From a checkpoint of a small mixture-of-experts model trained on Wikipedia: a sigmoid router.
Below are experts of layer 4 (counted from 0) of a mixture-of-experts language model. Rows are named router (the router's row for the expert), down (a neuron's output weights, with its number) and show model dimensions 384-511. Each number is 128 + 32 x the weight over its row's rms, rounded and kept within 0 to 255. Numbers have three digits each.
Before each expert's rows: "comes before" lists some tokens at least twice as common just after its tokens as in all text. This comes from a sample of Wikipedia text that the model never trained on. Tokens count by the router's weight.

# expert 0
comes before: "- ", "The ", "In ", " ", "He ", "=="
router:069127156122116152120124134125135144105134050157145082131198160121148136090150111156096107161098158160104152210148070150147099097118152133163109114135153066141151118147129070046149120164098103122194189150160207141130197146148139105122077134134084107130072151118114109155127094066147123129177195116147106068139142098086204113123090089134171086112163127172130162129082138127127141112131
down34:140128124137083090161119124157131126101149077137132108119124084107069113100117081118058090084099171135133200184058153103111147148059137077132142143201106109059127089108127141087114105124084153121115182112148104101135179111172112113080169115179080161174162133155150121110137125125143166139135167128131087120128100098132129144163090138078123152157067181200071182164171118142141097150080
down35:147169170152138132149127165116087117081142147128121152135157180147116130121055129147186102142107119173152161153130129157062120145117138134107193164131158145143120182117136144166101151147088114135164139084173137094119125119089118160140142158104111127121132080151106148071059176129115088114102116112176151122118088212111081125155166126152096126133155113192139099093107154174086077121137
down36:146119072171154083165111158113095099203079164154127119117159067096198139122106133132097147114120133173192100153117170142143173076110159137110164129164183145088078077163063186127162123092152125117164098056128124116133158171084109128030124089124137117197159120106090166132122096138108112093111130117119139198068124149147102136121183128123194115170111161160111093127158151188081071121164
down37:150113121125178162121115088122130120083048054049142115160154150151161147093146123168163123133135128144109131134190147132143179105205085164133110090111117151122162098127113110151139116114179158146104091172158124092102152113173079168177121079190169094155118157156087103133123143152163078123041146063115162149112087136156155067144164082145165175118104128177135070121109129152113120137160
down38:144178206161158092142121170130183087151180126091122120089117096155134066115110130150115130124151085096122145121097095087125139166147139174216152098121177146089107167075070141124161160115114122168175094088107131150151140171081144147118146091084097172150095142163122080070116112126098156149146132152092083163152139177072123095147128170122139151121073122162109134141128129122079121099106
down39:138152067099086185118110109145162238142115118172078156126128161183151100090107146114119142082109141170151074118134113197166156136129128103143153145134148088154100117136163120091138140103240162160086134084170170130113131128137114150074150129074115107163106112070118169176167127105126119107134180090138102106141099047176167139117155149200158152121202204160127080107123131097125116200165
down40:118162163113116153135132095127137155143099122153122110168132113109123151137114067128155106085149121095062094066134136116122149166177196104143173146165169059113082108148131128152113115085141115133199146157041134149089121083069166127112101157100137139156175119149160124219183137117111185108127089158121091107040133087104118168152093087158126134116115169133078106146124097153094107086113
down41:096113110056074107141154103130085129119093150199145154120151191124141112136107169040146111142159088120149154115116107192137158138138177084161107175078155112095156172154120103157147139125154165111097075153140086134145139165144089162160052170177093136078111164150124142124108150112143153121148207150125106163133128100101122122144117092138170086105170146164153106167149170127109150177134
down42:122052138133123097126074131079156140118142120198108176107121155129082144115102087129107078125130162108061141116144142135161132152116111104110153141187197103125076172195146141128129141170146150090108148103129099155136152179098192096192102131155122127082117033131060109128186148150122153116127090132086115118175124130140131123117134136160146105165158147111119066093149144115116134166149
down43:083154102122124128132142135110159181103120139172111191119200195158094110112082143158126146072156147098133170093130109136075085108145151101160076101133105114117086093107125157131077127146114153127102129141119175111144164115116104139081139178163119090109083197102130121132166106076131169121147049167134167130151149155139129177121118118069145145175096187122135134109123115149082135128088
down44:108134150143104118145106162153094135157141118099067154131169202115105127153149116124148122164136164142105122149131195178127195120126117127119113195128132140119148104122151148165085155118160109152157158088065116133125119168158132124113131111119145124092129163077156107090173163143133074092185165170171071105106147150109116153137177111101093127122141103137141165118100191091144127124124
down45:146135162173143138181142169118146148108140090168114123114178159172159097195167164118132137100151174054124155099201172152128124136088097126133107144120120101140167133126153100160160137165136155114181156095145056168119148109081139136136128083115129145130144165122083127146175141157173160156173133149074052107135119103146176137084081144142134075143093166127138069145098140090080070138116
down46:131134130119126078140115081123114132102167179061120131137113133125061120178184096104150154097195161180120168107092105093139158105132141152121109157113100101136171211111091070130091119097147100155116122102188154128171147105120085116168177129141111147151095091109133115094145135168129120135116120115099140119105226050103207060137187163102039117122128120071142096141090126123110091110197
down47:122107073166075143141138169109069126185116102134155154165138130138000134114138128155163148058139120149170151077126131171050146119120139117127125153136088139110127159144129136129156114102133118144165090160083118106138107145137126096122086122132094106185120219084122131088123164164138134109082165157178179156093132113150157134058139087126080120121171086192115115115107077149108148173163
down48:072077143101063159150105123110070113140149103116119122084134090121120137072128098138151101118067077090117092132124109104154113090191103155204138089189157103074133146106087144149152176127123054104149130130149128117074137129147115080139146120123135128128194079109164113118107125134122176166116075122109114135099117141101086106177100158065138125113154091099110116086127196153130087153140
down49:173105107161139121122079157120128093147209139168120153134135150172173105160112156103147186120179089143123145052071146139132114097145121125181128178099148154126088175140128149171128101128061085105104161196127106141126122164151135117199078076054121140104121151109137138099107119083033131143079119130093094121183136086128106134135112120120164103153090128048091116179100094110197151113112
down50:119127103152133151191164121148157125138140122112158062117119124116178095120141110130132130090095096130108087126082116147175152145133098043095129102090136133147107085139066197137147216147156111131188159131145116131159162123150072155140085135151136095106160088134139082160129178119139081149162106112180189123142114134156146138108145159140115135169106140103135174105184063088139066137130
down51:208111161062078124151137187175094131126096097095150142109170155158107135153126122175134093095121198109148109160173119155090112146113062123126125115172191095076097142119164123152134125092153124142102126098166196082107169110151132147155166084144132106133136165113125099118123099156130177133131068136176102178111142096111151097144137116184166144142149110137141119153196105132113162183063
down52:130094111131079077111142129148153090145100147109150122141201228107148126154140139164140144085118157109121138119123129107140123119139151111089107109073110130127146120116105146165067125105154145138110082167129155129088105080130076191137114100139158144136131167092099128104184118156151141076113110144109120114170127133107063109067144139133086169143101144083128104103133091109174157143143
down53:148139100144155108138159153178127067143096105093136099137149101182125152131119116087124135139181111082188088073140153107162155169120112137154103155101094093157165123167119108137124127116171110150133125154117110148202169118076078156190119116125158085149105185111100102177085105168155144129149138169169114132128142116129194105100123086129132169144123072166106148067108127108134161187128
down54:160147164108140082103180130101096113156118132121119205138141160101026091107123131160203123144096130103135163111127157116132089140136123117118050071129119165129108141160130110118099108144128118120118091146145135135111143076135103129101077107136065108144106126188138108109189097110118173134109114128122072154107153152103122135187085153124072096129101130171119097135158114199137116107119
down55:116083102099097128195055090114138079129151103076109119072125134062191168097119129155137145114102140129139168100099152107122137175125136125118158123155149135140137104143139140119136177172155108106094113172096113169109118186140137103173144149151129152136146077178129110164092111113114087117108237111203141072101204115101121155110096170115103178102133194130150109129160163152154129126102
down56:124083157144146079118196114147127121189107070113203128125081141207119127070129117101133132149144173156061076148128098152108104105097174169082123137092138099151121151085110178132132158121094191160139184060150154134097087145157053113137105200118115105110102136169063083112130150069124092058128149090107104082112103115141103087081155092100167109069164108089157177122136152132102111130108
down57:218185078155143093167154157096130126154157120162135123128162172164142112153118116107152119088168106136135075059102110148140191209143094135147146080120119136143172141111084147075095141085150166143170131167129169174124193080084118133095146058137140128133135091133097099142112150106117190104064125150159171124134171119098121062111096143133105148055082110122142114089049150147122122146130
down58:117122171041100102136110147101184162155153161160119123122150116137153113153137170110116160148113205068150133085125200089142144126123113126089084140132116196124144175135121108132157156065126127138141219073129060114171148071115112138097138097074072185068152080135131128154119153113140146161120132168099077159165085124138104136145098113129097073165156140083156142134135143134143147162111
down59:123111108124102124155175101090127127110072163111147146021125125142241183140135136128091120145136131131136151113064100145122153110105105143115132108032095087153220146149127112152123102111141169106120142134138209090100113062122118115157146100123145166080153092139137091102060097158168148071129150149149121157111082144138083166146115146156139132159102106161141161144146125179195114134148
down60:092124123128109149120138099155126129070129104092139102130148063158100158138155101174168149130120137150092082168130178134174163099149108106166202106146137140123168107158144098129140104128160098146102117127067075102197201122116137194115128119105134152072141125120135165183104062150118139172152093131131168070142169130124082128146135071164121122134132156149168118087174119132154173124142
down61:126145097101131089180164114069161134102123165150147078161103123076053153118128088079160084190172157129123180098185180096178152084141089161161138102145128132239176159107138155155090126091124147109144072163145100105121160146068153125102133071113081106116140147115228210105159134173070147134112098141157185106199148144095120102124122216140103145137161107093119094176184093124126112130172
down62:135117125125079147098181070161079136147143118158205113150185103113111091162195068140121129154119109182193098089111151128106165121100115161103108131165137136106126122080133055079154163162157161178091146126108182135112081151177087214154168127097181134127094085106121197103128129145109140111123169125189160054130129090116177105133099133107073183152139162109136105130105089144060119105159
down63:097163097063114172119140085203136106108134099057083122086113105132090129163170137137130070077073147192166073157128094084126115129083178096126158108120133127077165110129109132108139160192106161148180117105102165110113101180147164143103078169146140043024145183161092158125089150146089099172074142143147092124144121138210144132113112129083158172103076160169095080120098169172137118081150
down64:075073135134108119104098088119087127089112175153143057173043113118144132115120089174098138171178175103138104151106115135151144112101105174116149162123140116145127147196116100123179095147113101104123161128130097110120062156119137089131161153103085168123136110086154119183149190129123108154075123142179129135095176177128158146112150152196144056108118132175148150147175140142182079133088
down65:147134146094108106074180139153076118144119120132114105172060114117087213152090207078062114126097162131146195118149144107097134100132135128124065103095123153189163131103164122131150071106119159220157089166145152211140118090133111154075093165189155104092071182117145181166124116157138106134132104139148091085133102151102144139099100107065169130138087115094185129150104156141118094123088
down66:080106105109087133082126192107124089143108125104173075183126129189218155083147155149148105139132169122140072149109183174120087144172144129119141112152078133171117154120095138059138085135133110111098113118109100103149130108140071148158126146142105158092078085129126134070178119167115101132190155130126159083065126159144123102168105112183107147115133133083121106107184119119140182160096
down67:123070141160067093175116065137073186182128112079070088068119123168150119069096157104119096112135110132146105100150130069140106131097157112109132128146155118117186072189182121091130116185127060126054106100152087150089185150187111136070113149131148078099128150151120147083077144109134118135135164077174167134079155114143111166174083060164158117078123097121081079107124097148143079083165
down68:143140148114150104161106132158171189081191115131105100117098155151089120151157170133152103133159182104144126218165134123219138147149182206128132161146152094090126128156141099106182153128088208126125097161139114128090090154122116153104148198145146081167177131086142160089134106104145095184114125165147074161140077121141099147111072108137031128137099118064159105133090163099092143134093

# expert 1
comes before: "\n\n", "\n", "the ", " ", "0 ", "0"
router:174120100110120115112065082094154122109108088159124157155103167142098171184146217113104234137184158103130119154173107113168073155151148089138147115153174108151137104080158121132166101097179135132102091141136142166102063155198120080109129112128049164093148130149134161162153071073110147111068068153118124116127109159108154129111100114097122027113152197112166103151154112173143063143083
down34:168090165110148170169124091138093132173111151111131056104169076100134099101118125143082114139121101131077169196138085107111133126149087113175138136101126089187096095155106151144178082117129150146122233152149143133130147211121100183148037147156095121127127105080097107141135093097169104114090054121150128140117107065124093121098069065145152160115099139163101131101114142137143112163119
down35:090129117155114095083152179129144161098168089091187127120178113103068149162140122140102066132069185128140120116144118177110081071069159129071096199107122089108137110163177094155084098163134101132141149120122168172124166117151135138116168095151134156121117154170122109119153133144148083117129145157137117159145141133118125091136097154119164149098090104061149095105119126167114178147106
down36:096116104090137145076134100088067144107140144163134118096146111077105157138139129099080105133118108105140165050098172193192174172129134135153153162166142146131169095153145137152175113120094115148089134141151086135144085114158113109095034135070122105153114153075144115195184129145135144104129162168134134133131125065073132109136110199150150171092128152176115136106140138106128113234162
down37:112189147094129087109160116102156089113125147133100127128100154150158157166174150086107139113089115070130111108116113106167105100163167122120111149101093182182058117161151104122141154122129144157124162127142107121114159126180110085166186153130093110135151138128165163165119123111153108112105108115159142081141183128117100153201120109115110104139155143152129133168147090095127129139054
down38:147114118091157138167113119156098110102139167118146086101182121188166088085195170109119070158098081093102060119113172119072102136117107108106115150108156133052127142106133093089109107034111161175114198066147122114097106110199170101209136140104165171103145123129075140110138068105168123125186090071143092092202113094083185106119112168159150124122110124091088178099117163159134164098081
down39:109114082118157095106135089126095118111096191136141157147156121166122078133136149086145148139089159127140094232224152138088179119144141096060175189171209094130110126166135182056121148151104113176100121075126177072118175147115153110147108114122135070142150139136114058140155047150141124134140100171177093136151181187147132154165082205098139125122109166126091177144197144138176164057077
down40:140146101176108191145109127091082115146171134125068141099091104140080112105132136091088152107144139132108215137069195111128149120119128154157168089178167089049169131183104078111125137160168091142163164148132120137059119138164100140116065152111108202179123098121101147134091204198101164115094142152174142118092100105171078154185099147096113158123135133097117128159165119091090137165083
down41:137098125138142120148109141131098178145136163133176144127135115102051084142118135134152145105150089160095137098154076139119132118139161123145114108122136150172164069090190109168175139125170133097112186114098072115083057127121174173123154132118175096116226166122051158174166119118130137149139160108186098100148094130121102119126147148185140094180155094074168157076099130146108119087150
down42:118083101129105122154114110164126082101092128127135133153092147100124096077143154142069117139091130099153162135149165132139132122123110136120194150113107134094114147157122108144096110093132166138129148133118113107126102115091141138083127101118103123153132140143155114140136076131139152176079125134129149154122120121096122111159197085128058178107113188178175161090083137157108079136097
down43:093140154181118130135089171121065140121095105100117138171100165077161075157134104212091151188125117136055135149112072101152096115161153102134152134137130106127132163084129100121136135142138104123139166157149144147099143149091093136104153145153146124116207089120105096068165134180171116144129156154107096143120160161080114139115167149130143164108080103142160113133122131121135133111088
down44:086168168132096147125121072132092119130064057129080137106142096146117180138123077109144120135103114088086100148101097141136128154081157144107148159128167102127088196127119134143116121087132129177068084153165105072082169105164108061135156102139120155117166119157133155135143170130098131117170096090131124130127194140084130135164106124144140128172143129081077126163128129144152122104159
down45:138155159178155174109061138196125101131102077151127172121160100126113067151133146144092210128121151168110154156157096096115065082136087116134154114151219166173135145133149020066097119140115075115058092080150144131148076103135150139136168121128085097111128133133146127155154094098144109130146105145138087108091129196230164088095145135114111093152111142145108134124127120145095114175116
down46:151150194065157168122139072177141133175132114138138119104132116186138129090160113152151157096083165120106105095120140124147104141116081142117114155107171116084167091113120081131095144114109095149083135098153072091199139100091125099157186157147126130095135190148084088126173179060116157113126148076138192155121121150115130142156158165150150117099147063174049077102169136148130142160115
down47:040141086108133122103120129127177104168168136044115098145175095105110129108140125186148035088175135101128120112129131138127132157138092060172067190153162131105128107138124104120175129161127151103124049102110109145096131146117133130185189115078105161167092176131129162118101088172206121108129127091104066076109116104083136163132142152178072121117114159143137138138197120125140076140152
down48:190140136174152145137133194135104178124129144132139202096112118122124104126129178102136083113135179145115154083136168054176076154148087123178129119125106088110090134151076069152169169148085119120139163164104112119133062155089113081070094131189093073073089164126149133145186148126146181162140086153107162057128148140173074108160189141149144177117102170187114124138125130126137176168159
down49:124094055186212037124068137138126116142176186150170158139109132123158119145063125199144121107143139081121026174126150102115125069159101156114145092077114123131128218132063201146143170120159101161161154117128097142105101150135096150120143046126139134137182140085148165123170126123102112111192127101124123162112064165105104129119119126147053114161120122117157129079161130144097201146162
down50:141190124097123086130155132126158103121132134109105117131064106123096182108138126203139086096126154177111117170072128114100160127153117144183147127105141163185115091188120134101113124153079117113139087144169097107065141176131210155117121052070154098140104131080060127167104110119084130169175143096129149098111186153084185101156137124105142109120125159104144199151120099137135119094095
down51:157177130171137145050203091059124183101131064075129092100149155160103197189102191105174127171092155145096104089138085085156169113105144152148137126183160076117163132130148156131166113107121120112060097108098086164182121172069174130118165163098070118134161114126166112068148083105105062141144094146126125183114147111100150158130138080159155096133113092087157110148125095116117151136153
down52:118123191164145142133120129111159095151116136101162112179124120126255086119130168138096145125152154125131146150131132100123146122120093131134142145133120126124171102083117151118096124129134173152156133119073072101119131137165094207161152127163155105114092116138117139150172158100149097132133140135082192127135143107141159138157132125115133081143161128170134075121139181112130132137173
down53:120175055134164110076102114118160087153183103108108098119125151144109135121161137144117161116180121132054088212119113129149116172145152148149115125141143137052073072117053101085108103091132147086110170171139094166127111110184121138163135149143122135095167107114098180111073134123131179117144086136098123151144146106131090174174145093166144078110120153119118121120153153062139124142132
down54:133138098111141125117111157147133174112154145150102187074099167117117106147134154056138142203131115130134075079138167133132178176124092114148119114133084162112127120074141116122124183112097122116156119143119146119166125154071133094115121149142184129133144126143132119151121132084107140144158157127151151150224120084102131160168143141189133150187143092136132128163151136123122151068074
down55:136126122100144117059058117208125111089112143119140157082139143061002099078128113126122074154076151132139134094142098086111146112101086107159154159073109106196126063087092050110130129176129165118147124136101151084103084120131152163150105128193107084099145161166092120122115094114154130062113081137131104092149121107173140155130184151194157136108095124087151065084114131162122157129090
down56:115118118091174116134133166130134116169116171128130123146092147183233121230103103117132096089110114122205112125156152107162117139120101090138097103132129134151113097182114191128117128143175112101150149158124158107118137091107103116077115129200114142093178112173166107121081178140087138110108126142078136130163140104135088128170101121134111165150161176112110095142137120118093166093191
down57:163140108184137090167135156150128164073116114120175123161138169161143102128178103123195115119113140149173101166108153152136143135108136116122129088092132151149180098075090134146175124181136182145180067134124172105173112083148096129130082144165168143105130124083122066150159105151131120163123104154161105128104088146111135125100075163114101105135151140101137153097077077193122109088155
down58:144102092115139166094127118080119112124190205167146105141111138135108137144110185163135156117168130172123105162148137131142111175130110115110091092129129109155164105160154099158123148135135094143125130142057119166102160104143130082115179137135138116142144117170120148141146111133111176149094103109142166114167084140087093116128070153134072111089164178052107171124188134136151143100098
down59:114123133158135133147123146157091075117074077158063161119070212138165121064099161065102161165102084089149131137154186156161137120086134123092100120225071096128106132146107080125129153093168118085144121160162109119196118145125058136118205135139162102126171116097130091194168150111199140086087148141114061130074132155157150133090071102146144131098098172117176106179142059095136150111092
down60:105073074117127136081092148154146169082093136131105159232167101193160185149168198140183139099121084135132129119140119131132177115165103142083144047097092138138109158088147090136085154099157144122130123138093139145153126111145191092120148145157099142151076127131108165151132170090119109155149112167065165137137138110170143164123110072131114136092126119153105112171103187104195078105055
down61:140121205161126162102093140128156139124127144123139141107117104130183142142082090135166096135059181150072186097079184132114170123117179068160124156163135084070111127088141155106141056066152209136162184078171134076101140075123098096162173190100108169122136090122163112086094114077185085110112155126099200163129125099128188148138138164188120146141132070134138174129081114136140106113130
down62:136096111121179140144105119120178115181187116120095121112118137111098132170113151093172103065121046097116091149123113123145149189098168112088110099091135099175115087120100099126110120123166166136145145154145153165105132115097086053157126131094155129165109129130095092108107139155103108151135127169141200129167103114099127132095117132131062112183118153104151077130076127071171114157157
down63:073138171074122162137167138123150142110087098138135158128155101086142148111156164117102103135099146050124070164128141160185177155077114107073143146140124118123102162120165070205118109121151089170100141155073116185092113058152159109120138149140165170104147157157147185111093189149132138122116094113121138132149146090067137130090095153169100106092136179103116139170086121091169151187103
down64:134079090129114200109142112120135150071174097106144096151167138122146122123094117143128166129138128112090132088138179087097104127121119121086075111140090099122169078113163046100141088110109104151102115144091114143072142120074099120087155090101116114110134167187135064129150114153121169126100097110160075166100215124138150172152136127098154202161098106114116037161134149119090132106065
down65:157160101113120174137151138162107161157073116146078144164126179068169116099135109127165090134110140077187155088099141107131089090114109104142149096220123129075130098071144164157159158095125167142065136119106117084125165178127147146160116113135092119161136103102083074113065163081096139132078173108161120166121139154142121089141069060132108121115105195155088168137104133162134146115151
down66:058147138149064156172079120101180108125125075047172198094141143157126124114096125130112135144123157155098175091122116123129085090149151161141122134162123155117112115073111150102078147083097155124106122125173138193111146110146137169183164129137108141082122085142116129083157177133179088147161161135141159139076139123108143130131110090192028166093149127115188138155111146161151136078124
down67:156101154136114166171141128121094129147085094129132127147146129116166121171115091146117070147112160140155097103122059113079157107117076188143099098148192084076098102160154117134093102136148053100206148087090129098153171153099146167102168134098169141093143131115176104124135146135108071165096088121134117093077130087060093149079180069178088127149139096136140152129074103102025138098091
down68:108125111125117124172063129165175079186093128069179150116158107156158128114135117145122146171120099055117127120102158173101132149103128142126133168172102109130131133132114127114144085161143118172086159103149121122081148111136172103146127114125118140198108156207153146160092184195081118081144169156151166167075155150098142122108153154175122140069104112113134131142128152072132153141131

# expert 7
comes before: "and ", "(", "of ", "in ", "was ", "is "
router:103114143093108151068055110171137110058168157135157075159107175143147073154137161137114135088171086112111108091104176155063089113129096124153174098147146100073044151140135069179110160147112167188153184129151097118115179156193089147139122146092109090163068134106182123085134165106145108099174089164211162176152161170121138157014158183175103121145143068090128130129103104140125145129197
down34:121131096110087116134070130104099186162175147105147109039145085099171128146117161072128116164132182126111100029154070103139120116171135071179110108122132098143124100115141166095196132152068127113130091164155147100157150160156100126096098167162108176136138127104141086146051125134166098068119124082126144059132144084112091106107175130151149147212165092107125145101136159086109124106188
down35:108090082153140171166118135157090083105103095181130182153152140189255160154134149114120122144104111210144097129144123151109110155088118109065065084118156135157162148140130126167152148130103102118105122126142124148207107082088120135152174092124128132100051151135151161139118123189106110143110143040130114079148064142163122108163115088129070146180109109069130113166131097105126106093167
down36:218118151106118145120143121153150114145092148152110204076172129148164094104173133084115116135162161117151172116094159143104159139136101181109168135152172190119165102109119110172099123135119100116130138108114163123109168127094158096198068156172224207061142161183151109118141111110129151150126115101189134190059182133130116071106188096143078083075117112101154057169089114127164153135110
down37:120170122103118115151159188172115172095114056123152131144138129127231117125119146132123096165140149117110137124142146125150156160115136105143096149097151144143094094148104132147085167061139112142118096094050145179099122172116124110108144109059180086138164113080081146183140114113118110152140156064162131133194121063093119137087128124141151136142169104047150076130138112111125087087132
down38:070102117131125150193140150148113102059106136123119109121111158148084119096107085175134222138244102143074050155091130092116131148150121058198096137125076115150137159139119140122142117141085097156098142105109140177151123124141105142113141151159103126118164136180189154162082140154143185197185128160162193191119184142112163062112135136114111100151135078175142161101073164135132141114107
down39:122150137137180103079124127156132086114210111133149118133185149110078140134150111106126155156113105186150171126125177155143158120103083125127081148125146133114103109147117081144085113122128123068129128082112074082157160133095139053119179120091059142076157122105089156150147112140219087124134060151109130199155117140137102106137075123111165068089104133115138164137146134102148080122123
down40:127106114131181098124085122126120169103160128169198140176103157141082067113171074095054140121096111199162188146126176130169136107098131131031148164151144098169123219113117086191103080168120143088087152117164138130191145131114155115082136085070132173179127139123134150084137135145134122144107163136079097064177123116109160140128147133142095123181098130112131122120129109131130151130156
down41:200088174181120151057114151096096147140114173086154078116104083154131112114125149115170094186130120165107174186133083136116112142133164144161120134172091131114192154115109125112204156093142158076168123181071098125161114167030125102138120112148125103118203159124061136184130127144098172165115138153087137101149108127176159183147146141135109116189128094130160121072120114119132133064121
down42:161098108147225112146058168103108125142096101134136152117145108108181134129116133131159114150048173157154114132125079157131107119166059131095083093104155091148105064124139138174127189149127139107075124146188150112115112125143139171143169093168151082098118099149082129107131135114147114137135144116086095054114147104136156123122091168165163149111141139181095125134114080052150125124114
down43:146146155121128149096155154058137130120135116132098129035055112138145127153126083120161178118133168103079170131118141107125112160166142190109086155136125118169162146133072185214144086193139137075099077106106102141131133152142162105141170121112109101148169153147188147188140151141117109171135190106105122086138120132136153122151117133152163122143119134097105152123146064143120127155109
down44:092053135142117098156108101140099165105092078065129172090139206119154114190074158075147187112158083075076074149136107107160153134159106098097183055135111049129091072123107076171061165100115166162147165123130120137120160082127120145147145099122146106087142092170099051122189118095136112109105086193139151143144072114169114137153165151132077190103083101106105077083113169100168093136116
down45:130192098190109097088141092109094161124170107118105140158137124110114097058155118129145143174144090085148100154180166163158134121135106108118131154148151144174122203136167086155093071107127150097103107102104129089199105121101120154145179187170041108064192165176158141159172069105089083100111129127116102091092112019139153157079163068123083113166125082135137147154156141163159091138101
down46:050105141114134139114172142148116147143127101072190102213162101138167074126111123134218135139152076138108150088130178108065064125100127147139150155102142119126146095133054130196144116124102137166119102136073096109077180129141104095083114095154119133112143078092124109098134119139128103126107180183094118107092126125117063079131139083116131092113137147119113117135082125120101078105076
down47:122115139122149157124161134065208127058157142102115110092140109128177136101082155104114134117108127126123145179105155092198160126145149109140105100125116097113107129087122146060154123147128204095145131078123142133143099128125145149126107133120159133128089118152151145154125156149170120117145131134109084107116107135103219149170108158124115145070151103114119123159101122119130092157177
down48:148160177132125150130127135170122106187189094145170098166146109126186127120100073109123096112128112101112098120157128092239141078148083077148125132145107200081135121163148111074119108134045155159175133128151112149113101134105111098121174124152086147163195108176042068172126137127137138141141126113125177128169134169102183075144166093083138096153100066123126110206150131147207187140072
down49:127136104121097150138132113134141140067173143124093145060128111176215099119098171106137105093170155183147064111144139112096102149172114144150123083116119157098084153095114129123132159052156129106164179093151099146117130149101092103117163161117147121095137125135105119131100147100082088070081100140056165094172132106110145098113125095127108140153172116110130082115109132131184072171120
down50:130167198142143086082105120107119195155040090079153105121168144132157116153140135175070152123120012130122142119088157096157102109119140156095132123144132135132050184142069137152128115131098046126113130089142081134126179114130150176162156119147084136105088155164124109088179117150130136089090132133130077139207096164073110123120135135123103113134137147144120167192176124124223071140122
down51:112086123127125167110124089156167138109136131135160105087120128125113135128169122151160166124104102134145125111120113102147124091063147100111116100136163165127113165096076079118137127130151117175092111118100135083101164170103169089116124090170183161081150066148130115103145117141110131151175070176129117138144141152155128170114150185117120120147167184072148166138132106092138056091113
down52:086153149108081151172116146121107088147116132142090144102140083142000134120077126172147072181180114097120089086040114108120128072119081149181148167149137165075128050160162111133177069095134145102145139045107114137071134109084089085137158119105101077145113130184138082114151149138113117091170139165147091175073150102142140076153099168150149065169163115121171136103156110159098171189133
down53:133116116082116110127112089128117176114102102119150108111183155160227121141148124151057184139158088134073156110132127151149148118083147118138153168170091184119169139181179044107141110200088185135107123155108119105150158110094195123108122095123125154090069175162165169091136151124102111118155094136188106142097135092130123191137173137111082071123142076135102061146171182073175076147114
down54:051159164159081112114119103122155084105148123100143212152104167165168124136069086134071104113112163114107147165168057148125092091141154196146095162132121134126117106150159130167098174163154083158155143130092120091171074164073140172150075131152163192174127113208140112135105130153083135148157160138096046124130164119099100156139153104105134122159157115143103123130138125145160163155137
down55:144098117161130129089160128136095166128131157152123125114139154113190111128113127131125132145115131105083121087145151108075139140117103130103148093082182145171117107149104098180126119120121143063094117121137135133164079147098118126203118121168145197112184135157025161105171214130100088148155058083132101116115154149125125150135158048142188163139148122115172107131136173114125120129110
down56:086115160176151113146073127146085135151165135077151186180110112140083139081074155105231172121128075082142152147166144167131136149140118178096115139090154112147097174099124109079156112121133139103126168097120097163138111180088114098145152149039159081092167140129207129113186153126122162153102092133112164206099058091110188093122112124087136173138162137105187146114115100126185109165171
down57:133094149153188094071103132094083124099138157099167202068063150075088065145127177169150166107136136142141181119102138127110184129148169141160126157108110147111108128094174112170050114135128151151136101140129138110151116167102071152170129123151100157092143116147130099211133149080158157137146131135070128133104192135145212151112206139119132123143137094108123143130107125112152162114096
down58:158137101170150126079122156136152150102136111121202161162088129127112096155156100088082134180103175176145152169151163155130164179097148151130194075131108169074092161108166190111144133126124121093147168162090102114105104107152095146088139171128187175104163138146118125135072107151162053128083145140175104151108135108147056133099052187153120121144173104109118146081188080137140098116091
down59:173102060164204150153106143129187108208079094166167051203132127123184087102109140117194148107078099110109082052122086156118084154227103102160172161183154164124147166130096102111126091121126086172125106147161143087118102109147105215129120086109177144168092119106083148209153163159084147183109104109127131129171102129136106161108153066136084159104109129143166130129151131138156156152061
down60:122109101074170131102161141110091080167122162127136126085138110091052119151144115118127112152087111144140095086102137171138114046140148112135148143188128111124161116191124099147140147116105146107139066141147087144105170129110141146125093118174125128132115112080125128174120141151111164131130144068147166180129122104125125168075081123076127121134172147159136127100142123104145146143166
down61:126119169071148133129093131175124084172075170084156111185144149072154182136141161105086136128135169105086167137158151077186107166110168102109116119074119106152063179098137154053107128103151188158152087131047153151112133162141124178129113125105134141071169134087096093152134108175098149085162160114148135126124094138104121127131157120100145139108157134109126151165150124114153201156160
down62:142093129148196119062120130080127140136123089113144148170143139156124145125136182112088140168130160088085198169135080099170098141070160118157144123127133093105075165096111145114133103153113144083099107141121124145136108139009163145167130156095096142158077127097163125108056147176131138125041096172109131184095125096131112111108159134148080130165103099125156158113161158167145161137071
down63:138130149169125090114145142161155148169143137087071176184158127083132152095124086155115113143141103129111112100103138166166114145146130154145119098094164065123132159119098143121126122191124184123160092133120126198067107076137146095125154159149079111082152100137089094121157145131219118126168120163143139086101161071150102092160144143145132134163125196103138111137140110125153094081143
down64:128139210084100148126124172093087173129177127074133170159155183101174133165155101117149196122141118159128150131123077137112082188106086116128111068116153110159190133062094093085141159123117108174133150168113101173124099097154137150137153113070073143109164114100146182175129121133109083182104163092101071164125124153137159121151175186082160118135134126134152096110138083158144124123097
down65:148144184094091102123151130135107162069139067112152159142188155107065131099138084147096142117095113151101094107138110112140136166078130141082120110109110117129138173143110168192126141135137118141169083115088116113087134138152107158168117169133103157118107101116130143167130168118143075075104097098105134109060152092098109132104099228081133088125184136121079145116161136100115164115205
down66:106126138143136105152101095162179108135120169134155115089133123199038116123132119119170105119199157110123145121196101102114155083150146131170152111110104189122180179103118145105114142079036155110133133090118122099093111109135099118154111111144086134135135104145063088148085081116103162122079101126115142159108118105171125114092147108142113107140123104200133085124116040176122077113092
down67:122185096144175122068127125142132087162193100112085067079087142116255123074094154112162109137117134118105084100069204101106169139139153141140152121082085119095134153126162115111149103178197134145060132109160141098126106176138096122125139106103047191133152145149152108098123100102145120099158074176164144114176106159085118115166171104085117112186115137112125176192153123094195128158143
down68:124114091109139128145164130193119106108122104142087142088118156117157134057116082118104139149094085159150108131121105165171074159146151062133071114095142133132130137136115142124116158194088137155123119088172135137144121049155124113147194149141128092160151108092133101190129143156112121125153111137175091073152136167109123132132103149136110112116089093102180177183111130139140142125225